{"d_shared_expert": 128, "hidden_act": "geglu", "router_score": "softmax", "normalize_top_k": false, "routed_scale": 1.0, "balance_loss": 0.00636, "balance_bias": false, "router_cosine_scale": 14.0, "init_std_router": 0.0128, "lr_router": 0.000675, "vocab_size": 16384, "beta1": 0.95, "beta2": 0.95, "train_tokens": 394000000, "dataset": "wikipedia_en"}
Below are experts of layer 12 (counted from 0) of a mixture-of-experts language model. Rows are named router (the router's row for the expert) and show model dimensions 192-239. Each number is 500 + 25 x the weight over its row's rms, rounded and kept within 0 to 999. Numbers have three digits each.
After each expert's rows: "comes after" lists some tokens at least twice as common just before its tokens as in all text; "gets" lists some tokens that make up at least twice as much of what it gets as of all text. This comes from a sample of Wikipedia text that the model never trained on. Tokens count by the router's weight.

# expert 35
router:521519493493443493503535521521495522515489496495481477463524532505537493509482490503499494486516455497515507519493476456481491521489502464486477
comes after: " ", "2", "1", " (", "0", "."
gets: "2", "0", "1", "3", "5", "4"

# expert 27
router:503526462478512512495480501511459465533459512492511469559494522506505516488455496524498519470542500506467518554442474505545519517500482568476515
comes after: " |", " (", ":", "-", " de", "o"
gets: " G", "0", " C", " P", " T", " D"

# expert 32
router:519504507506484531514497499535487504489476480522519477498532548510467505537450497488513466530539503491494468524448476473513542491489539494504508
comes after: " ", "1", ".", "3", "9", "4"
gets: "0", "3", "4", "6", "5", "1"

# expert 17
router:496525542480498454495482486500468536495483490533518493483466497483512479519530487489515496507478511516513505500470500481494540473489505455509499
comes after: " |", " ", "0", "9", ":", ";"
gets: " ", "1", ".", "2", "9", "4"

# expert 29
router:495540501492458464474500498513465525525510512514507496444491534481495496521472511483514460518501434469516487494477522512509492507511497462449496
comes after: " ", "1", " (", "–", "2", "0"
gets: "1", "2", "9", "0", "8", "3"

# expert 6
router:514511554553501505545492530502483490491492543504483542468518500543480515485501457495518492544515489517498512491467514499461531481526510471484534
comes after: " |", " ", "1", "2", "0", "–"
gets: "\n\n", "0", "3", "4", "6", "5"

# expert 44
router:516543498485533463468491481521478444464566503517502512519508541463483530508495482496516497496520475483456507504549525507509461457502488451513521
comes after: " of", " the", " in", " to", " by", " at"
gets: " the", " of", " in", " and", " to", " at"

# expert 59
router:522496436500496480524491556500512516533533482495548488512533558484557500537487498486524454487499502511500488529490504446500530522516490575498482
comes after: " ", " (", " U", "′", " −", " \""
gets: " R", "1", " L", "2", "3", " H"

# expert 60
router:504511509480487514475521502521511488484567478513475477485472521521467470474525516488472526478477471493480486464468587501470489445496510477522492
comes after: " of", " to", " in", " with", " and", " for"
gets: " the", " a", " an", "'s", " his", " The"

# expert 58
router:495542499473477464475509529485458469505522465512524479447541505477499499511473490495504463498540487507481517524529495501514512436484530453493499
comes after: " ", "1", "2", "9", " (", "–"
gets: "2", "9", "1", "0", "8", "3"

# expert 41
router:483476521500473506519498500505504509504453475481488523524475512546525492533492489478457514499478519494533523477526512511491499530426519547473520
comes after: "0", "6", " |\n", "3", "4", ")"
gets: " |", "/", ";", " (", " /", "–"

# expert 46
router:482483500517493496527530501497469562501492481493525515484490498518541490532503477491527506533497495532504528479475531495499484447495537501485486
comes after: " |", "|", ":", ";", " January", " October"
gets: " ", " (", "–", " $", "_{", " +"

# expert 34
router:523484557527487540500485490488448530481526510486497535472495508482561518496531485486476467525546491512510503477500534527497531500492518460538515
comes after: "\n", ".\n\n", " |\n", ")\n", " |\n\n", "\n\n"
gets: "-", " |", "|", "==", " |\n", "==="

# expert 10
router:511495518502509486500493501499490534483467495477509524513508501512549468544490492515523500497487511504511503511510475503518513473530569522493483
comes after: " |", "0", "2", " ", "3", "4"
gets: " ", "–", "0", "1", ".", "°"

# expert 48
router:517468525521523523486486490477502474468519460499499478478467515477463548507476517521534512506506500534529515468507521495520510478477476520494506
comes after: "\n", " |\n", ")\n", ".\n", "\"\n", " by"
gets: "-", "|", " |", ",", ":", " by"

# expert 26
router:497477473485475464541485495474467508518510506504512498495512494503560479515518481491528467520557474507512523511499541521513527450489530471483469
comes after: " in", " |", ",", "1", "|", "–"
gets: " ", "–", " (", "1", "9", "^{"

# expert 12
router:499534473517469491512508473544497494479553497487485495464484471513461468511505505474515486541493487479497514491491535495486503514504505443499489
comes after: ",", ".", " The", " that", " but", " when"
gets: " that", " and", " which", ",", " it", " he"